{"n_experts": 192, "experts_per_token": 4, "d_shared_expert": 256, "router_score": "softmax", "normalize_top_k": false, "lr": 0.00728, "beta1": 0.9, "batch_tokens": [65536, 131072], "steps": 8372}
Below are experts of layer 5 (counted from 0) of a mixture-of-experts language model. Rows are named router (the router's row for the expert), up (a neuron's input weights, with its number), down (a neuron's output weights, with its number) and show model dimensions 0-159. Each number is 50 + 12 x the weight over its row's rms, rounded and kept within 0 to 99.
After each expert's rows: "mostly gets" lists some tokens that are sent to it at least half of the time. This comes from a sample of Wikipedia text that the model never trained on.

# expert 37
router:34 63 29 56 48 55 52 40 54 44 55 48 49 47 39 43 48 56 58 42 60 37 41 55 57 40 25 65 31 32 48 48 63 37 31 65 63 50 73 32 37 63 31 53 39 25 51 54 52 48 45 48 31 44 31 57 38 37 51 64 46 38 37 49 76 43 60 47 53 26 65 36 60 57 64 46 53 37 44 64 46 53 57 45 30 20 44 39 50 42 40 66 60 58 30 54 50 58 62 26 30 54 44 66 31 63 76 43 51 33 45 39 24 49 60 51 34 43 58 41 58 43 47 40 59 45 32 75 30 49 57 53 44 56 58 48 33 69 52 65 42 38 44 59 44 63 21 48 49 58 53 50 35 58 58 40 38 51 54 44
up0:49 44 39 30 44 49 33 52 45 59 31 48 37 45 55 45 43 62 59 59 60 39 53 47 23 32 45 42 38 57 39 54 78 43 70 66 50 39 63 34 51 38 47 41 52 34 64 42 47 58 58 35 45 61 43 46 55 41 55 61 63 47 48 44 53 49 54 69 32 49 52 24 38 53 58 48 47 63 53 53 45 44 40 34 37 39 64 55 40 49 55 45 61 56 35 59 29 31 44 56 53 56 50 40 61 38 44 48 57 61 59 50 71 37 45 42 55 53 59 63 55 33 64 53 63 78 39 62 49 30 39 50 12 49 57 29 31 47 45 73 32 36 50 71 37 57 36 44 40 68 45 66 36 74 84 36 55 36 45 49
down0:65 40 40 54 72 53 46 59 34 40 44 67 60 66 60 63 83 37 50 49 70 46 70 80 38 33 57 36 37 44 47 72 80 45 29 76 55 59 55 59 56 40 56 50 58 43 41 60 44 42 59 26 71 37 45 54 40 38 53 31 60 46 42 54 52 50 39 59 54 47 46 44 32 32 42 51 47 52 52 57 43 46 59 49 37 55 59 44 48 51 64 52 63 70 58 70 49 47 69 67 48 43 49 60 53 65 41 49 43 47 65 67 56 23 58 38 49 52 39 52 55 41 38 56 52 31 26 58 53 58 60 47 42 50 61 44 45 58 25 70 60 63 64 51 65 35 53 47 28 59 50 47 59 27 66 50 66 49 41 67
mostly gets: " Mo", " Go", " so", " we", " Pe", "lo"

# expert 159
router:47 80 33 52 34 50 55 46 53 66 46 52 50 39 38 54 34 49 70 43 54 34 43 77 37 29 28 65 32 47 49 40 54 39 38 46 54 40 52 48 55 68 37 53 44 45 47 61 44 50 35 60 27 30 51 60 38 44 68 67 55 22 24 58 59 46 45 62 63 39 56 35 65 52 57 39 45 43 44 71 48 56 55 55 48 29 36 31 52 60 55 73 63 60 45 32 36 55 62 41 28 34 40 69 21 62 63 67 53 41 63 40 47 36 56 57 44 52 58 35 53 50 59 26 48 48 35 70 52 63 63 47 47 48 45 56 48 58 51 64 39 41 36 58 46 49 25 57 58 60 54 53 53 38 70 40 42 42 64 50
up0:65 79 34 44 78 56 47 57 36 48 72 50 59 50 68 54 40 58 59 51 44 43 52 64 78 67 42 38 45 62 71 57 75 64 71 32 44 50 72 38 54 38 52 53 46 54 56 27 36 65 62 55 38 39 42 53 42 62 29 46 43 40 37 64 56 61 39 60 67 46 55 53 30 48 47 55 50 29 60 70 45 38 34 47 54 39 41 43 51 50 53 73 39 30 53 38 46 39 55 48 53 56 63 43 49 59 56 52 52 45 57 39 58 57 32 55 49 69 29 43 41 55 53 51 52 43 39 54 45 61 41 36 65 56 37 56 57 45 56 60 44 45 45 22 54 50 40 63 86 74 45 29 43 61 54 27 35 34 49 44
down0:74 67 52 54 46 43 40 52 58 41 46 47 47 32 50 37 21 40 67 51 49 60 49 39 44 73 57 53 38 31 63 73 61 52 35 70 38 51 56 55 54 47 56 46 53 54 46 35 58 65 43 56 67 25 64 47 50 51 67 81 40 61 57 52 39 49 59 55 32 45 36 57 50 71 53 47 47 62 53 33 46 56 39 45 48 52 46 53 65 62 35 33 47 36 45 45 64 51 46 45 67 26 54 57 63 53 58 41 36 45 38 74 41 75 28 41 62 37 40 50 58 48 56 54 42 69 27 42 46 79 27 41 39 44 61 26 42 37 61 57 45 36 33 55 59 61 50 45 45 54 65 63 69 71 57 37 35 37 56 49
mostly gets: " no", " No", " Ge", " any", " Ne", " Be"

# expert 24
router:43 74 46 47 47 70 49 60 41 62 36 52 31 42 27 50 35 62 59 15 47 46 38 71 43 32 29 42 34 37 45 36 70 46 58 50 62 40 82 53 48 58 58 40 49 44 49 54 62 49 47 67 53 29 40 46 32 44 49 54 67 54 43 43 66 49 41 55 47 50 69 34 40 46 52 52 62 38 34 46 53 48 55 44 36 40 34 43 28 57 34 68 59 53 37 34 46 69 69 41 37 42 25 48 45 68 70 58 43 47 59 34 47 43 45 68 37 54 68 29 61 35 70 26 57 52 45 55 51 45 53 56 43 47 30 58 39 62 45 59 56 42 38 56 46 52 40 53 52 50 40 50 46 43 57 37 40 50 57 17
up0:52 64 76 49 64 54 51 29 53 53 32 55 44 50 51 34 41 44 53 34 51 58 57 58 36 55 42 49 41 43 70 51 74 33 65 57 48 52 39 49 64 55 37 25 49 57 76 66 64 43 42 41 49 33 57 47 73 51 49 54 60 33 40 75 52 71 30 57 59 59 39 67 43 47 54 47 53 63 56 33 45 33 70 44 29 63 42 50 60 30 58 53 39 85 58 67 30 54 58 44 42 65 58 54 67 68 42 68 54 52 91 54 43 38 49 51 57 50 72 30 53 61 36 44 61 52 43 54 66 43 46 40 57 53 48 51 44 47 59 67 51 42 31 53 51 58 45 57 67 57 53 38 31 34 55 61 38 55 50 54
down0:54 62 58 41 34 35 46 57 51 45 43 48 30 40 40 60 25 44 48 69 28 55 35 46 42 43 61 38 41 42 49 47 54 53 72 46 56 43 52 43 47 35 52 49 64 22 59 50 46 55 41 50 43 45 37 56 68 33 38 46 72 62 64 55 56 40 53 85 37 19 38 57 46 57 49 51 62 52 43 27 41 53 55 28 34 48 47 48 47 59 58 71 59 77 64 36 57 47 48 57 62 67 75 64 39 64 39 43 61 60 61 57 64 40 74 45 70 38 40 47 47 64 41 44 53 51 41 54 44 54 27 54 49 41 50 53 37 50 56 63 53 37 60 47 36 32 46 54 58 48 59 39 20 73 66 56 74 67 47 44
mostly gets: " former", "The", " first", " new", " third", "merican"

# expert 103
router:31 69 33 48 59 65 45 53 77 53 60 32 39 48 44 43 36 50 64 37 53 25 32 64 45 37 44 43 53 29 53 55 67 40 45 52 60 23 70 52 32 62 52 46 34 41 49 60 56 48 39 44 47 42 31 67 46 44 62 60 34 45 32 53 57 67 57 45 41 35 71 35 60 52 39 51 59 37 31 58 41 53 52 42 37 48 47 38 62 70 39 51 67 63 41 50 37 55 62 38 46 31 36 52 21 64 59 54 59 49 62 51 36 54 55 56 28 59 56 28 65 39 59 29 54 53 43 74 55 48 71 46 59 35 36 51 36 48 48 49 42 28 35 56 53 43 25 53 70 53 43 46 44 49 71 34 53 49 58 39
up0:33 53 53 35 58 65 46 25 41 72 65 52 65 41 50 38 61 39 48 39 65 60 67 50 56 44 52 57 60 55 64 57 50 78 39 30 50 47 52 41 30 69 44 20 54 67 50 61 58 40 43 41 35 46 45 46 53 32 50 43 29 63 41 61 56 57 44 60 24 20 70 66 50 36 56 33 60 28 67 57 63 59 34 38 61 48 44 58 59 57 67 34 68 51 46 48 46 41 45 58 55 55 57 64 52 53 39 66 46 75 56 47 53 43 66 50 30 55 49 34 51 56 34 46 54 30 70 70 61 52 46 55 63 50 40 63 38 47 59 39 64 57 57 58 50 55 48 58 52 57 58 50 58 61 74 64 34 61 40 21
down0:66 52 58 64 50 45 58 35 43 81 46 47 53 50 70 63 62 46 51 66 18 42 47 39 45 67 42 46 55 73 69 63 55 48 58 62 50 45 51 56 50 63 61 47 50 32 35 43 66 37 38 48 67 26 61 57 38 48 39 44 38 52 49 35 69 31 50 53 70 48 45 68 65 34 71 62 48 59 61 54 42 56 54 68 46 38 53 65 35 43 36 26 73 49 56 55 56 48 43 58 49 30 56 44 41 65 48 43 66 40 26 29 56 53 33 57 36 42 74 52 51 45 43 35 60 57 46 45 37 61 56 50 39 45 40 72 35 50 54 45 60 51 66 62 53 46 55 21 25 42 32 40 39 57 54 57 58 48 31 60
mostly gets: " German", " English", " French"

# expert 186
router:32 80 51 58 50 63 41 62 56 62 58 46 36 48 35 45 40 47 51 48 39 27 24 49 48 39 49 49 45 22 34 55 62 50 35 41 77 17 49 42 42 53 48 41 39 43 50 59 59 42 47 49 42 46 28 54 50 42 63 50 47 31 34 51 59 57 54 52 55 40 68 44 64 39 56 52 62 58 35 53 52 48 65 47 50 57 17 39 38 74 39 75 56 61 31 26 42 63 56 46 40 49 46 40 32 65 68 49 64 37 58 50 31 37 56 50 44 58 74 46 48 28 62 31 61 51 47 56 49 55 59 44 30 40 41 60 50 73 50 53 45 42 41 56 34 54 27 63 59 38 51 41 26 46 54 42 27 55 51 44
up0:52 40 38 38 57 43 36 34 39 78 36 34 53 37 41 51 52 50 66 48 57 51 51 47 28 39 65 24 45 63 52 57 31 34 67 31 52 26 60 42 58 69 62 72 42 50 63 52 64 42 48 50 69 62 59 39 54 43 52 27 38 50 44 59 55 52 47 37 70 48 53 51 65 61 39 47 52 41 40 52 48 42 33 69 54 38 44 46 36 32 57 46 52 39 58 16 41 46 44 59 58 54 78 58 52 65 40 67 36 72 35 40 56 60 36 41 33 62 35 76 44 46 64 51 44 54 37 61 67 38 47 38 36 52 69 62 40 66 66 57 59 45 46 50 53 31 46 65 35 53 40 71 45 47 47 50 35 39 48 62
down0:52 63 53 48 28 50 34 47 39 53 56 38 53 43 54 58 45 32 66 37 52 45 63 38 49 44 57 25 56 60 73 63 19 41 57 68 66 55 42 45 55 56 46 55 52 56 64 44 73 50 51 55 61 36 48 58 46 58 42 45 66 43 42 36 25 33 26 57 34 43 54 35 54 54 58 57 35 19 51 40 57 57 51 52 41 20 59 52 50 50 46 39 28 33 66 25 45 51 41 41 52 65 45 62 38 54 51 53 63 42 48 41 44 68 70 47 42 56 41 58 53 54 49 67 35 49 45 65 59 53 68 56 39 64 53 45 45 56 82 43 28 43 48 53 18 46 55 67 32 58 38 66 59 56 69 49 54 74 54 42
mostly gets: "ó", "í", "á", "é"

# expert 30
router:37 67 38 60 43 65 32 50 52 46 61 59 38 38 44 40 47 50 55 53 47 31 43 73 50 52 38 56 50 34 45 52 49 35 35 40 50 44 55 45 29 61 49 45 54 25 41 69 56 53 32 48 58 31 28 52 45 37 75 46 63 27 40 44 62 43 40 37 45 47 75 49 63 37 65 28 55 56 26 70 45 60 60 51 51 49 42 45 43 79 33 74 59 54 29 50 42 52 46 35 34 44 48 54 21 57 58 59 71 45 80 45 46 64 49 67 35 50 69 35 55 44 64 43 42 71 52 64 53 47 72 70 59 70 40 55 53 67 47 47 52 36 34 61 48 56 41 56 57 42 47 46 46 39 63 46 52 55 58 51
up0:28 47 68 37 41 60 32 51 38 69 43 45 42 43 62 53 40 44 45 39 79 63 47 63 54 49 64 43 44 61 60 49 43 40 60 60 55 63 53 68 51 50 51 52 62 54 49 56 77 66 44 37 33 36 25 54 49 46 47 54 50 42 66 63 58 53 44 42 42 36 50 49 57 62 70 77 56 65 40 51 21 33 50 47 21 30 30 37 57 66 25 66 35 60 52 53 63 38 54 50 79 57 59 44 48 41 41 42 70 31 40 44 76 53 58 53 42 50 44 46 62 56 45 53 44 62 45 36 42 44 43 51 16 53 53 60 55 33 39 56 46 34 51 70 41 56 55 34 60 45 70 39 56 37 57 50 50 69 39 54
down0:48 51 46 32 58 44 46 46 60 62 46 52 40 42 59 63 51 50 50 49 44 55 43 35 44 74 28 51 37 70 59 23 31 46 40 59 49 58 55 57 63 34 61 46 40 77 66 39 65 44 66 33 54 41 72 39 53 44 79 66 38 41 55 44 54 76 73 32 34 46 46 57 50 70 68 35 38 50 26 61 52 48 51 57 65 51 57 73 54 61 50 52 56 56 53 54 52 60 67 52 63 42 36 47 51 44 44 46 27 32 48 43 44 39 67 37 54 53 22 60 62 53 47 57 35 35 58 27 45 51 73 51 46 59 68 43 32 45 58 29 41 54 54 64 49 55 65 43 56 88 54 43 56 62 38 58 54 53 51 45
mostly gets: " z", "iz", " Z", " not", " st", "eal"

# expert 168
router:31 68 48 48 51 69 41 46 63 55 45 51 32 41 27 43 44 47 60 34 63 39 42 76 38 49 42 49 43 45 43 39 66 34 50 55 74 25 60 49 41 69 50 37 38 45 54 54 48 45 43 48 35 42 32 46 33 47 61 53 47 48 31 53 72 64 39 44 55 50 68 46 47 38 58 51 57 39 37 38 39 50 70 57 37 48 48 35 26 56 32 64 59 55 22 37 51 70 55 21 53 40 35 60 32 51 68 65 61 47 54 43 33 41 57 55 41 47 58 32 51 41 56 24 44 48 47 55 44 42 60 56 36 38 27 68 33 79 40 53 52 45 32 57 48 60 41 57 60 44 44 43 29 40 55 29 38 51 66 42
up0:49 42 74 60 55 62 51 33 64 67 58 54 35 45 41 47 58 33 43 66 45 59 68 70 49 45 42 45 57 31 47 41 55 26 54 57 53 57 62 53 42 55 46 33 43 62 71 70 60 56 54 45 56 30 54 40 69 44 58 57 65 41 36 85 50 73 52 67 42 44 44 35 63 51 68 56 50 40 69 46 43 32 62 43 26 59 42 51 59 43 49 42 46 72 61 63 19 49 51 55 50 33 39 54 70 52 45 61 47 57 76 50 62 32 50 64 74 33 60 58 58 47 55 31 40 56 46 36 46 62 45 36 49 37 43 52 54 64 35 69 48 54 35 32 59 62 47 48 63 52 38 27 43 41 55 66 42 70 48 39
down0:60 66 46 22 55 38 59 16 59 33 56 40 36 40 44 71 57 53 50 47 39 68 57 40 41 47 43 36 62 56 48 57 60 59 58 49 65 50 34 60 55 39 72 27 61 39 61 60 48 30 58 27 64 24 50 47 66 58 44 47 40 45 46 56 52 51 40 60 62 65 44 70 64 51 56 51 38 49 66 60 61 69 46 27 47 59 34 67 69 70 61 49 46 58 53 41 45 43 65 60 39 46 60 57 45 33 49 50 63 26 64 49 48 45 65 27 64 53 58 40 49 43 39 41 21 61 33 40 39 45 39 51 57 43 55 65 45 52 37 51 63 60 78 51 52 65 59 45 52 40 51 53 46 33 49 72 55 39 28 61
mostly gets: "ician", "merican", " football", " player", " profess"

# expert 46
router:35 74 44 56 63 63 42 48 62 52 50 44 52 38 30 37 40 37 71 38 69 31 31 78 57 48 50 51 37 51 28 49 63 48 57 36 67 38 51 32 40 48 55 37 44 46 53 47 64 46 40 57 57 46 32 57 52 59 69 55 41 49 44 59 79 56 31 53 40 41 64 36 52 47 51 39 77 41 34 27 70 51 51 55 27 47 41 34 32 57 46 73 64 44 39 45 39 54 49 54 47 51 40 49 29 64 43 55 50 37 52 54 22 50 61 57 53 64 59 31 66 24 62 35 53 44 56 56 55 66 63 59 30 53 37 61 44 63 58 65 56 40 61 45 66 39 36 61 71 55 43 47 37 53 62 32 49 63 51 50
up0:39 45 33 85 46 38 53 54 50 49 43 40 53 59 43 37 51 49 51 56 66 51 63 67 43 35 73 29 44 54 48 29 59 41 49 36 54 56 50 36 43 50 52 72 51 49 60 35 29 27 59 46 33 70 31 42 53 40 55 54 60 34 57 48 39 33 49 33 57 66 50 66 54 41 65 57 57 47 55 46 52 31 33 56 50 49 33 76 50 50 36 53 54 66 67 37 31 63 59 50 34 58 67 46 65 60 50 61 34 59 43 64 43 44 57 70 36 65 46 56 38 64 46 40 48 40 49 51 52 82 31 70 59 49 64 69 42 52 43 69 49 28 70 53 42 61 57 43 49 58 22 38 46 46 36 63 51 64 55 42
down0:53 39 44 33 63 32 52 56 49 55 63 39 63 52 62 44 78 55 40 42 58 32 53 49 56 32 52 74 68 46 52 69 54 47 70 33 45 45 45 47 44 49 65 73 55 59 58 37 23 42 58 28 73 50 66 63 42 56 46 56 40 77 45 63 57 35 37 34 20 70 45 46 52 35 45 61 52 42 69 50 48 42 29 61 33 52 51 67 39 68 40 40 38 51 37 41 57 43 46 66 51 55 37 56 49 42 31 53 52 58 45 52 67 49 28 41 60 43 49 28 51 39 59 54 58 38 65 67 43 28 45 36 46 24 44 69 42 61 44 51 73 60 44 54 46 39 43 69 51 51 52 44 35 35 47 42 47 65 61 42
mostly gets: " stud", " Ind", " var", " profess", " soc", "adem"

# expert 54
router:27 61 43 56 46 54 50 44 59 49 53 43 51 46 43 31 58 50 57 43 49 46 45 70 43 37 39 60 41 31 55 47 44 52 42 51 73 45 72 64 55 70 35 64 49 33 48 73 54 47 48 61 52 34 22 52 27 58 70 51 52 26 43 46 71 58 51 64 53 33 49 39 64 45 52 44 51 49 39 48 43 50 60 62 43 40 47 40 38 50 49 87 50 57 37 34 45 42 66 40 50 34 48 54 49 60 55 51 65 46 58 40 47 55 53 61 40 53 56 29 67 36 63 40 38 72 49 87 51 37 68 59 63 38 33 53 48 79 46 73 33 32 43 51 27 49 31 56 45 44 50 32 35 56 57 38 44 38 56 37
up0:53 46 86 46 64 62 57 29 49 55 46 64 41 46 51 58 53 72 30 74 65 35 58 57 48 45 43 34 58 53 55 34 62 58 50 54 43 57 53 47 53 43 54 71 83 65 44 12 37 41 36 60 52 52 37 43 32 38 48 61 53 75 20 56 31 43 53 52 52 43 63 67 43 44 46 37 44 47 62 40 55 65 64 70 40 54 50 45 44 46 32 60 54 59 38 54 51 45 57 50 46 35 50 39 24 45 41 57 52 56 28 45 34 57 72 68 43 43 65 53 41 56 58 55 67 51 50 49 24 47 45 58 48 54 31 48 41 49 40 61 45 33 52 40 57 44 40 52 39 48 49 55 65 15 43 48 57 27 47 47
down0:43 52 58 38 72 51 39 31 31 37 67 47 35 73 61 55 72 62 57 49 56 51 53 40 63 48 48 30 50 46 45 47 36 62 60 55 44 40 35 54 52 69 48 53 57 37 62 37 59 63 61 49 54 66 40 45 29 49 36 65 40 33 35 30 41 53 58 48 47 83 55 43 73 46 43 60 35 49 46 51 65 48 46 54 47 68 62 33 55 37 55 64 35 43 53 73 47 57 53 55 66 26 31 68 53 51 51 32 45 48 36 39 50 55 68 29 58 38 40 43 50 65 60 64 41 32 44 41 42 26 28 36 65 46 44 31 53 62 41 41 59 58 58 48 22 47 53 59 51 39 37 38 48 50 66 75 46 38 38 60
mostly gets: " re", " Re", " le", " e", " appro", " Le"

# expert 119
router:27 76 38 51 50 58 40 46 80 53 43 38 44 37 35 51 47 40 62 40 53 29 42 69 55 47 30 43 40 32 24 53 67 45 48 38 61 35 63 26 32 51 46 44 58 45 28 65 58 43 44 47 37 33 56 60 44 46 73 48 42 34 43 46 59 53 55 47 44 50 65 52 40 31 67 58 60 39 45 51 45 48 67 45 35 60 32 30 39 49 47 57 63 52 36 40 20 42 56 45 26 37 49 52 23 69 63 62 67 54 55 47 39 52 59 56 48 57 63 43 73 53 63 33 61 42 41 59 47 60 64 59 41 57 40 77 37 77 52 54 52 45 56 53 46 42 52 71 59 51 47 52 34 36 59 36 48 48 58 58
up0:62 54 71 70 42 42 25 59 43 73 54 66 34 46 53 54 57 58 45 26 35 44 47 45 62 61 45 44 42 49 34 34 32 60 67 24 36 57 57 46 55 69 43 55 56 66 44 52 69 71 52 30 51 43 42 40 37 51 38 45 65 35 59 29 64 58 56 42 28 29 49 42 66 59 58 36 43 41 55 52 38 58 32 37 51 40 50 50 55 55 81 40 68 52 50 32 38 51 53 61 45 61 53 58 46 46 53 57 79 76 51 42 64 42 64 41 46 40 40 58 32 61 58 52 69 49 61 41 33 30 38 52 64 29 60 55 46 36 39 69 47 50 41 54 62 51 56 44 44 57 40 53 43 70 54 65 58 40 46 27
down0:39 43 40 55 26 59 46 54 60 38 34 51 58 50 68 50 49 56 38 45 47 58 47 47 57 52 53 43 61 49 47 16 40 49 48 45 71 42 52 61 38 38 38 55 49 63 30 54 51 67 64 43 48 56 46 35 62 46 38 71 53 47 71 44 26 68 50 58 61 40 61 51 71 50 69 44 74 43 44 52 36 49 33 49 49 59 47 64 53 26 72 49 70 46 53 45 52 53 50 57 47 43 56 44 57 55 53 46 36 29 22 66 54 55 56 40 40 55 63 50 43 51 54 46 62 43 41 56 51 39 56 88 35 43 31 38 49 66 33 56 60 53 30 47 42 39 64 39 59 45 63 55 51 53 90 40 48 25 20 38
mostly gets: " med", "echn", " polit", " crit", " Med", "istor"

# expert 152
router:47 73 40 44 51 53 37 40 80 60 62 53 53 40 32 40 49 42 52 26 70 47 26 74 35 45 45 44 41 34 44 42 63 35 32 32 77 32 54 58 46 68 38 52 52 47 45 53 52 33 28 70 49 41 39 69 51 55 59 66 69 54 46 60 59 47 36 41 66 27 61 45 58 36 53 31 60 38 24 48 47 41 47 54 40 53 44 51 41 48 47 63 53 47 24 49 46 46 51 44 48 43 48 50 30 58 64 46 50 62 64 30 49 44 51 59 44 60 61 33 51 52 68 32 48 58 63 75 35 62 58 56 48 43 43 50 48 49 63 49 44 22 54 46 60 48 25 50 62 48 49 41 28 50 56 20 50 33 50 42
up0:53 40 57 44 66 72 61 49 51 37 52 46 60 33 71 56 34 52 37 31 50 50 41 60 62 51 64 39 61 58 58 68 67 39 37 25 54 54 68 61 48 67 45 52 54 23 28 54 60 65 32 71 54 39 34 46 46 59 48 47 59 47 39 66 44 54 42 50 41 39 34 53 59 51 56 56 55 32 44 57 37 43 47 54 39 48 28 39 68 52 61 50 58 49 59 30 38 39 36 66 45 44 64 50 54 42 30 39 69 55 45 41 55 65 42 55 24 60 75 52 61 44 62 81 60 38 52 53 54 67 62 63 52 55 55 48 62 41 44 52 40 60 54 70 55 55 54 34 56 69 40 22 67 85 62 35 58 39 49 55
down0:77 07 64 32 71 44 56 37 52 56 50 37 66 52 39 61 53 53 38 38 46 47 57 49 46 66 31 37 53 67 57 57 59 59 42 76 38 40 57 46 41 42 64 54 49 44 51 44 61 46 28 44 40 47 59 52 70 40 54 54 55 40 42 39 24 60 48 71 50 54 63 47 66 45 43 53 55 60 48 38 65 38 52 53 64 33 53 65 41 50 50 43 65 28 50 48 36 27 43 45 48 37 71 52 72 42 47 60 36 76 50 45 58 54 65 41 59 26 52 46 44 51 50 63 54 49 79 42 43 59 47 50 69 47 64 55 47 70 49 64 32 64 55 30 28 48 57 66 30 42 42 58 67 59 40 52 52 35 51 50
mostly gets: " public", " loc", " educ", " represent", "opul", " form"

# expert 78
router:35 65 29 50 45 50 45 50 57 61 43 50 51 38 47 41 39 45 67 35 48 30 43 60 48 26 39 45 23 28 50 48 66 49 47 56 59 27 52 44 47 63 42 49 48 40 36 63 50 55 49 49 41 37 44 59 45 49 71 55 40 47 33 52 56 58 58 52 44 50 65 46 75 48 40 35 57 27 38 44 56 52 57 59 42 48 34 47 63 53 38 61 50 45 37 42 36 66 52 26 39 39 58 47 35 55 67 70 64 41 46 49 11 48 57 76 40 68 61 53 65 42 71 32 57 72 30 56 50 50 56 54 54 57 37 51 43 60 35 78 24 39 54 54 58 53 37 52 60 59 45 55 34 32 82 49 54 36 68 40
up0:45 46 28 46 68 34 67 70 36 56 44 59 68 39 54 72 63 40 41 59 39 36 51 58 49 46 43 34 45 67 40 59 36 32 53 19 51 57 47 55 32 53 57 37 52 49 54 53 53 59 39 37 45 46 52 47 44 54 50 51 59 44 44 47 60 59 56 32 57 56 50 49 68 39 39 40 69 48 29 43 48 48 51 71 47 48 49 14 45 64 45 50 82 49 66 51 45 51 34 35 55 42 37 40 59 42 66 57 45 43 36 56 50 43 60 52 47 55 56 47 23 40 33 49 53 62 42 74 46 76 66 50 65 61 25 45 45 44 31 53 48 42 40 39 43 86 52 63 56 61 25 68 57 23 49 35 58 52 52 54
down0:49 54 58 60 39 79 26 52 62 38 65 50 54 59 39 43 58 45 49 69 38 40 43 52 34 45 31 59 41 55 32 65 63 48 66 61 59 58 29 49 45 52 50 48 38 52 66 52 32 42 39 44 51 27 40 68 68 50 33 52 55 33 22 23 46 50 50 41 44 47 52 66 51 38 48 38 50 56 37 44 50 45 53 50 42 58 22 61 23 45 71 47 51 54 56 53 51 63 69 52 53 42 57 43 57 37 63 47 64 54 55 28 66 78 39 47 62 53 52 56 39 59 59 58 51 57 23 49 37 57 65 80 51 42 46 57 61 54 49 44 58 51 63 29 65 36 53 66 51 36 43 35 73 26 36 33 49 58 61 39
mostly gets: "ody", " than", " being", "elf", "ife", "orth"

# expert 143
router:46 64 40 57 50 64 40 70 51 58 47 53 44 22 11 43 43 47 57 07 47 42 45 68 36 40 45 39 41 39 42 40 63 42 47 33 62 25 71 47 48 55 46 43 41 45 50 53 55 50 52 48 47 25 37 61 26 44 54 51 55 46 29 47 62 67 47 48 49 53 62 32 52 43 55 48 60 40 35 55 47 72 44 53 26 37 38 43 47 57 39 58 64 51 28 27 29 67 54 48 33 36 36 39 40 63 74 56 50 38 67 39 37 43 55 66 57 66 56 29 56 49 67 42 50 47 53 47 47 43 59 54 59 55 39 58 38 68 55 56 48 39 46 55 38 58 44 58 63 44 36 56 51 49 54 26 56 45 55 27
up0:58 54 46 58 38 35 52 59 41 60 42 56 62 46 34 63 27 60 47 61 48 26 41 53 43 53 07 40 54 47 52 53 63 48 47 25 67 70 45 53 38 39 56 47 45 46 24 53 53 55 43 75 55 42 53 46 26 66 43 66 37 33 55 39 69 43 32 42 35 48 42 29 53 63 56 56 70 64 47 32 52 45 45 27 48 53 59 60 61 46 32 40 40 45 49 44 61 54 52 51 57 28 71 53 47 59 67 35 49 56 32 49 31 61 50 55 52 24 58 65 25 51 50 71 32 58 63 44 54 42 40 38 60 53 42 41 64 61 24 47 53 44 56 47 69 52 39 60 63 51 41 59 56 51 40 53 31 63 53 66
down0:45 51 43 67 48 55 37 51 80 37 58 52 68 26 46 39 34 56 34 29 48 50 43 53 61 49 25 63 37 41 33 45 68 63 46 45 62 33 55 57 47 42 55 61 34 31 30 54 64 42 39 57 61 39 59 38 55 52 37 57 57 30 58 53 68 44 38 30 30 40 45 55 55 57 71 42 51 55 48 57 64 73 53 42 55 43 45 35 44 39 61 41 37 48 41 62 72 50 44 39 50 77 66 42 59 46 56 41 43 49 43 47 50 58 38 58 46 51 29 41 61 30 69 64 57 36 66 41 30 45 52 70 31 43 53 49 64 52 49 53 55 41 81 42 45 66 68 22 56 64 33 52 48 53 65 72 36 49 48 42
mostly gets: " final", " won", "ampionship", " this", " their", " these"

# expert 8
router:43 54 39 46 57 66 50 48 69 57 55 49 59 48 36 43 39 45 51 41 61 44 51 66 58 39 40 48 34 15 46 54 54 31 45 48 93 40 58 52 46 51 44 43 44 36 38 47 41 29 43 59 46 33 38 53 45 38 46 61 49 42 50 55 78 62 40 50 52 33 59 38 54 39 40 53 61 43 62 33 49 41 49 69 40 45 18 29 41 56 31 71 70 45 33 40 33 51 56 31 49 43 48 39 18 57 52 60 60 49 52 38 56 44 58 56 46 72 49 42 51 44 61 28 50 38 47 63 49 41 68 47 38 44 54 58 44 65 65 60 58 28 44 61 24 40 38 67 59 52 59 31 29 64 58 40 54 47 40 46
up0:23 46 84 37 31 39 67 39 68 55 28 57 35 64 61 39 51 41 70 53 65 55 61 60 39 51 33 35 54 44 70 40 68 49 63 25 48 62 45 61 38 46 41 41 36 26 70 49 55 59 53 60 28 38 36 60 57 46 57 58 73 51 44 44 50 37 33 60 48 58 46 42 31 27 56 35 53 57 36 38 55 28 51 36 30 71 69 49 36 47 49 42 46 35 37 50 46 68 43 37 45 48 34 41 72 45 59 61 47 43 48 54 47 46 67 48 57 42 58 43 57 49 26 48 39 59 38 40 28 58 66 53 57 46 26 29 50 49 52 47 52 57 45 43 67 45 54 37 45 56 63 47 42 48 44 44 56 64 36 54
down0:50 36 30 46 70 48 56 60 48 38 32 36 39 34 48 40 59 49 66 57 60 45 62 62 37 51 64 74 56 41 64 47 49 56 48 37 40 52 66 57 42 50 53 31 42 28 61 51 53 54 60 61 50 53 51 70 35 50 32 34 54 55 64 37 52 49 44 38 72 59 60 56 49 45 20 33 46 40 50 55 51 50 49 48 58 57 39 46 62 23 51 55 48 46 67 54 64 57 27 44 43 49 61 20 55 62 77 53 37 50 56 42 57 47 44 30 57 31 49 45 42 60 41 36 33 42 44 42 40 59 39 55 23 66 54 56 65 55 72 31 52 71 47 64 38 64 57 64 49 72 70 58 52 50 65 73 52 29 68 68
mostly gets: " pro", " com", " em", " Em", " hel", " sim"